Weights of a small mixture-of-experts language model, trained from scratch on English Wikipedia: 92M parameters.
Below are experts of layer 2 (counted from 0) of a mixture-of-experts language model. Rows are named router (the router's row for the expert), down (a neuron's output weights, with its number) and show model dimensions 0-191. Each number is 128 + 32 x the weight over its row's rms, rounded and kept within 0 to 255.
After each expert's rows: a language model's description of what the expert responds to. This comes from a sample of Wikipedia text that the model never trained on.

# expert 24
router [138 155 151 146 149 162 166 120 182 105 118 135 138 112 146 111 173 147  67 159 108 128 105 101 153  99  81 174 194 148 103 107 153 112 112 161 160 141 113  97  97  97  89 164  67 103 114 100 129  99 148 141 108 165 102 163  87 101  95 153 174 146 174  75 152 121  89 129 161 123 106 143  86 112  66  93 143 161 145 175  66 148 150 157 171 156 140 173 155 130  83 133 127 134  85 127 161 133 140 164 120  75  78 140 114 117 189 180 139 164 165  99 100 112  85 114 150  86 141 159 140 146  93  95  76  83 169 102 101  93 167 107 113 172 147 144 183 165 172 164 169  96 153 105 160  86 151 171  96 145  96 118  97 142 161 171  92 102 136 150 134 128 170  79 108 100  83 118 184  96 111 144  60 106 119 107  96  97 148 172 135 115 174  79  96 192  94 162 159  91 175 114]
down0 [127 127 109  94 112  94 110 136 126 157 125 106  67 133 137 139 105 147 107 174 115 121 101  87 103 173 114 123 163 121 184 154 164  81 160 100 143 126 185 166 107  98  94 114 133 168  38 124 140 136 136  74 181 110 122 123 123 138 132 124 119  92  98 173 115 171  87 126 134 121 128 155 106 154 215 121 136 227 137  90 141 136 117 149 207 130 138  55 126 138 154 133 130  72 107 152 107 117 150 131 135 136 134  93 184  88 109 143 191  89 160 125 142 152 148 164 110  80 139 131 176 119  94 146 122 149 118 151  72  70 115 108 159 144 131 120 145 158 116 149 158 141  93 117 211 169  77 101 161  86 143 160 170 110 124 164 128  96 105  23  90 141 159 151  69 136 146 117 126 105 173 131 170 177  63 159 125 131  68 116 175 142 128 119 144 132 165 101 120  94 121 104]
Description: Word pieces inside Indian names and terms, like -hi, -vi, -arya, Singh, Khan, Raj, in Indian film and music credits.

# expert 31
router [132 163 143 139 143 165 169 135 157 107  85 144 141  93 166  98 158 167  87 160  84 104  91 112 140  89  91 172 175 148  87  97 155 100 114 156 163 140 112  60  95  83 105 170  81  99  94  89 127  90 156 164 110 164  99 156  91 103  92 157 155 156 168  97 139 131 102 133 183 114  95 130  96 122  90  97 146 158 125 173  75 146 160 161 179 172 141 165 175 137  94 160 135 135  93 140 150  95 139 175 125  87  87 173 114 126 178 168 131 158 156  92  94 130  95 107 167  87 157 168 171 146 119  87  86  96 178  97 102  92 165 108 100 176 153 159 168 162 162 162 166 101 172 105 165  84 164 166  92 145  94 121  97 121 146 152  89  83 146 157 149 127 170  88  92 114  92 121 180  97 102 121 100  98 110  91  93 108 143 173 135 113 165  83  87 167  89 170 156  86 166 115]
down0 [148 116 180 150 111 104 115 137  88  88 111 139  56 140 156 142  94 114 105 194 226  93 164 132  91 139 115  87 129 174 140  61 103 117  54 102 157 127  94  85 116 136 156 111 144 124 126  57 124 152 145 118 115 127 101 114 112 165 147 168 145 137 111 183 120  73 103 113 112 125 158 144 129  94 129 152  61 123 137 132 129  89 149  87 171 146 142 128  71 149  89 167 137 133  90 152  79 148 120 146 135 129 220 153 186 111  93 124 133 137  65 131  94 104 163 113 162 118 131 101  93 132  76 123  72 168 171 145 108  85 149 141 114 132  78  84 173 117 112 137 137 126 142 111 128 155 140 113 104 203  84 148 157 110 130 184 139 120  91  66 145 124 164 118 142 113 137 140 159 121  74 126 162 135 129 128 177  95 106 120 147 195  68 108 173 154 214  87 118 133 155 116]
Description: The pronoun it/It as subject or in "makes it clear", other subject pronouns, and line-initial dashes and pipes in lists and tables.

# expert 35
router [116 164 164 145 133 162 168 134 162  84 126 140 125  97 162  94 148 173  88 164  98  86  91 106 166  78  91 152 166 129  85  98 150  87 129 181 152 145 133  77 107  94  99 164 104  99  89  92 138  96 174 150 123 167  92 151  93  95  90 146 172 166 162  73 133 125 108 132 170 115 103 124  87 122  99  88 169 155 131 184  87 140 151 158 169 177 131 162 137 121 126 135 127 137  74 146 163  89 129 168 127  85  84 175 108 116 180 176 139 152 156  85  85 131  92 104 161  99 167 166 171 142 109  96  94 109 160 100 100  84 182 111  91 169 139 155 157 175 157 169 168  97 172 103 146  85 185 162  93 141  93 109  87 113 152 156  81  92 151 158 138 119 166  76  70 121  90 114 150  94 103 131  92  93 111  83 123  95 126 157 142 116 167  92 104 160  86 154 152  76 175 107]
down0 [128 150 142 117 131 114 154 211 165 101 135 142 112 139  74 159 129 126 133 112  62 136  75 134 155 138 156 117 146 173  93 200 155 175 165 149 168 119 133 148  34 147 115 138 157 134 184 175 140  75 108 168 101 141 112 137 151 146 129 125 127 105 140  80 160  49 117  97 116 172 121 139 100  96 195 154 149 111 169 128 195 121 153  99 131 156 112 158 120 139 146  15  90  83 126 128 164  63 127 133 135 134 135 149 105 152  91 131 137 134 212  69 145 176 133 148  96 130 131 111 139 145 138 143 182 111 133 114 166 143 123 111 123 134 138 125  94 139  99 146  63 117 127 109 128 115 104 160 149  94 107 126  76 149 102 155  81 127 140  91 170 174 173  74 153 130 101 188  77 158 145 145 145 146  87  97  70 132 109 139  86 148 111  94 118 137  97 171 167 181 136 100]
Description: Line breaks and dashes that open infobox or list entries, such as after "Total population" or taxonomy clades, and under section headings.

# expert 2
router [127 166 154 148 133 183 164 127 174 113  90 133 132  88 150  93 159 166  94 164  85  89  97 102 159  79  87 161 180 134  81  83 145  97 112 157 166 126 127  73 105  84  94 156 103  98  91  92 134  96 161 166 112 171  98 159  83 109 109 180 161 167 163  91 147 129 113 136 185 117 105 128  88 126  95 102 129 160 129 176  84 129 152 149 161 170 137 174 159 136  99 163 130 140  78 131 161 115 133 165 127  84  94 172 124 124 200 171 130 153 149 106  99 108  97 119 167  90 162 180 158 145 116  99  86  86 168  92  98  84 171 115 115 174 151 157 166 166 163 161 161 112 159 101 159  89 168 174  93 151 104 115  94 133 155 161  94  81 148 150 126 141 159  86  76 108  99 117 165  90  99 125  81  91 121 100 106  86 141 162 124 121 176  89  77 164  88 169 161  96 174 105]
down1 [123 117  46 107 149 125 161 144 147 183 135 166  62 167  77 168 132 166 178 171 166 130 127  91 168 152 188 145 120 119 134 126  86 127 112  99 156 157 113 102 103 139 115 134 191 122 106 131 161 147 105 127  98  79 151 114 115 153 182 142 113 214 140 115 167  77 138 124 155 119 185 136  67  95 149 203  71 142  86 145 168  94 101 129 117 128 103 137 120 134 107 122 111 115 143  81  82 110 122  92 119 113 199 148 119 145 137 112 100 134  89 143 193 172 107 121 139 199  91  90 134 117  87 140 198 145 117  90 130  99 130 147 184 135 102 123 146  65 131 136 104 162 115 140 137 136 107 114 143 134 103  80 119 165 118 152 122 190 114  48 100 181 161 136  69 116 156 129 150 154 123 143 135  78 144 133 145 153 123 143 120 125 113 134 189  85 146 118  82  76  80  63]
Description: Month names inside dates in birth data, tables and prose, such as 17 May 1987, in June 2005, December 13.

# expert 38
router [113 167 144 128 127 168 167 132 156  85  87 145 131  98 164  97 159 163  88 170  85  94  91 107 145  90  83 170 160 132  79  90 143  85 119 177 155 154 124  66 102  76 104 152  67 110  93  87 116 105 156 159 105 161 102 155  96  96 116 171 162 145 157  78 152 132 109 141 173 116  94 119  83 121  95 102 167 176 111 178  97 133 159 154 166 154 128 176 168 139 105 155 126 132  88 135 150 117 146 185 128  94  89 181 114 119 173 161 136 169 134  99  86 116  82 103 186  99 146 171 169 138 112  98 104 103 176 113 117  91 170 102  99 162 144 163 179 168 158 177 173  91 164 110 150  79 167 169  96 134  98 134  94 117 155 153  83  85 139 165 132 127 162  80  67 115  88 115 174  99  96 116 102 103 109  92 100  94 149 170 134 116 164  99  95 150  96 163 161  94 174 110]
down0 [159 184 164 115  79 171 133 180  86 159 115  81 108 150 143 111  98 137 146 170 179 140  96 150  84 112 149 108 164  91 161 122  91 189 129 118 172 103 145 148 118 175 225  85 111 167 158 111 114 165 159  80 131 148 117 145  78 126 136 108  80 157 137 106 104 156 114 145 145 190 140 172 144 140 188  76 127 215  67  87  87 107  58 119 128 121 118 111 186 104 137 129 136 119  84 128 167 158 117 146  84 197 124 165  70 160 131 147 104 136  81 143 158 113 116 162 164 120 143 140 117  64 167 140 163  95 144 193 129 123 126 106 118 111 120 135 108 133 147  88 114 183 120 125  81 183 111 143 156 160 194 113 149 156  91 146  71 128 131 180 135 136 122  94  89 174 106 125 106  94 115 123 153  96 138 136 134 125 120 139 182  96 170 126 186 133  79 120 108 116 125 129]
Description: Field names and colons in infobox lists, such as Role: Rider, Time zone: UTC+1, Career history, plus parentheses and dashes in tables.

# expert 6
router [126 170 139 126 142 163 174 136 159 100  91 145 137 101 164 102 151 167  98 150  81  95 108 101 158 101  87 153 169 132  88  99 157  98 114 155 157 139 116  89  93  69  86 172  83 106  95  84 120  87 164 147 112 171  85 170  85  94  91 141 166 153 160  88 132 116  97 139 162 106  87 124  88 138  96 109 163 166 135 180  86 141 155 158 158 168 132 175 154 131 103 163 139 143  94 142 155 109 128 178 143  92  80 170 126 113 157 171 145 170 164  97  83 124  84 107 161  99 150 168 155 159 116  98  90  92 178  99 109  97 170 113  94 186 159 151 153 166 167 172 150  97 172  98 170  79 155 172  93 140  88 115  80 120 153 158 102  86 138 167 136 124 167  72  83 118  96 106 173  97 104 121  90  91 127 107 103  87 140 166 132 114 168  86  73 163  84 172 165  96 167 107]
down2 [118 127 158 121 164  95 115 115 104  68 107 103 105 128 148 146 140 182 120 113  94 150  70 111 148 117  94  64 143 137 168 105 161  67 149 121 148 126 141  79 177 138 156 192 116 110 155 130 121 148 180 211 111 147 115 106  61 116  53  97 139 142  96 140 138 166 152 105 108 111 174 179 143 159 113  68 173 142 123 161 153 186 147 158 161  93 140 119 134 102  80 159 160 151 106 141 139 154 135 128  81 106  89 151  78 150 121 179 104 137 180 170 129  73 166 122 177 150 109  92 155 146 176 120  73 114 156 176 136  87  88 148 125 100 114 147 172  89 127 142  80 153 137  81  94 137  89 130 110 135 108 148 142 130  93 124 101 106  89 133 160  90 138 125 141  79  56 130 170  98 101 139  78 104 149 120  62 182 128 150  93 147 152  67 116 133 177 108  71 125  84  84]
Description: Line breaks after table divider rows, plus sports words like Cup, playoffs and tied for, and band and House in election or music text.

# expert 8
router [118 177 146 132 134 156 163 146 158 106  98 137 137  94 154  97 157 174  81 159 103  95  96 110 158  92  98 158 162 132  85  86 147  87 104 156 154 122 109  75  96  84  89 160  75 103 100  94 118  79 165 163 114 174  98 167  86 109  95 160 164 154 156  91 141 119 106 127 181 109  90 120  86 124  85  92 147 157 130 171  68 135 165 148 165 175 136 162 167 132 100 156 145 139  83 146 153 112 137 168 137  93  71 172 118 117 187 158 135 158 159  95  89 111  97 113 169 103 151 178 162 139 118  95  91 102 168 111 116  93 168 123  87 165 151 168 155 165 146 176 167  92 174  99 153  77 169 162  88 147  92 132  99 124 145 158  88  85 150 156 158 131 162  95  83 102  98 118 166  94  88 126  87  83 118  93 105  98 143 168 129 106 178  87  86 177  89 159 174  92 169 117]
down1 [159 141  84 161 141 176 120 118 177 148 135 130 128 133 136 142 157 145  70 175  93 154 143 151 104 110 154 198 117 148  92 159  96  85 162 157 156 118 144 123 141  86 124 143 171 118  66 148 181 139 100  93 160 114 129 150 131  92 111 104 117 133 171 151 101 116 105 146 114 115 122 124 104 128 147 114 143  94 216 175 139  87 120 183 126 147 219 149 113  66  78 108 133 121 135 166 139 135 127 170  85 168  82 144 103 106 104 150 142 123 121 116 138 144  91  83 171 106 122 116 131 112 103 120 142 119 141 193 113  84 111  90  83 121 123  80 104 137  89  89 145  94 109 153 141 155 152 161 152 117 157 153 125  68 107 155 181  39 102 111 195 179 149 126 124 164 123 123 143 138 143 134 111 176 185 147 120 143 121 122  68  68 193 144 144 205  92 163 230 114 121 142]
Description: New in "New York" or "New Jersey", plus of, the and hyphens in biographies, sports and geography, e.g. "type of", "inducted into the".

# expert 25
router [126 152 144 136 151 158 169 134 161 107 102 149 125  97 167  94 148 164  98 159  99 101  92 100 148  98  81 157 183 133  94  77 144  94 106 163 169 142 112  84 105  83 105 176  75  91  95  85 115  99 153 156 120 177  93 174  92  96  91 169 160 153 164  93 150 132  98 141 161 112 115 128  91 124  79  90 156 169 133 173  81 128 165 142 151 148 134 164 168 117 101 164 123 145 105 128 156 128 139 166 128  83  94 160 128 114 188 182 142 171 158 107 102 117  82  96 158 103 145 182 151 140 100 102  86  84 171 101 104  93 164 104 103 188 149 155 153 149 146 164 150  98 171 114 181  83 167 158  81 143 100 116  69 128 157 159  94  77 136 141 159 129 178  84  90 103  82 125 187 101  96 124  96  88 116  85 109 109 157 175 125 107 173  89  94 166  80 150 166  84 173 110]
down2 [189 135 119 161  92 130 108  99 105  98 136 170 147 155 129 173 184 158 153 132 169 181 189 151 175 211 184 127 115 169  78 128 124 141 163 127 160 176 115 149  93 137 125 125 154 113 160 116 127 124 218  88  81 127 147 123 113 128 114 125 105 133  94 162  89  99 183 143 166 106  92 176  95 166 176 190 135 144 139 140 190 146 127  82  71 162 182 124 174 167 113 156 176 147 121  82 159 137 149  74  96 140 144 179  78 126 109 133 135 182 133  70 183 139 127 187  69  92 118 113 134 115  97  99 156 146 147 126  61 107 106 124 120 160 145 162 128 114  86  94 132 157 137 181 105 106 101 166 148 157 136 122 111 152  89  98 169 140 101  92 138 143 134 151 194 158 119 100  92 179  73 106 113 158 119 147 137 151 139 149 107 132 115 139 119 138  82 159 149  92 118  75]
Description: The words of and the in running prose, plus middle pieces of names (Subram-an-ian) and Cyrillic-context tokens.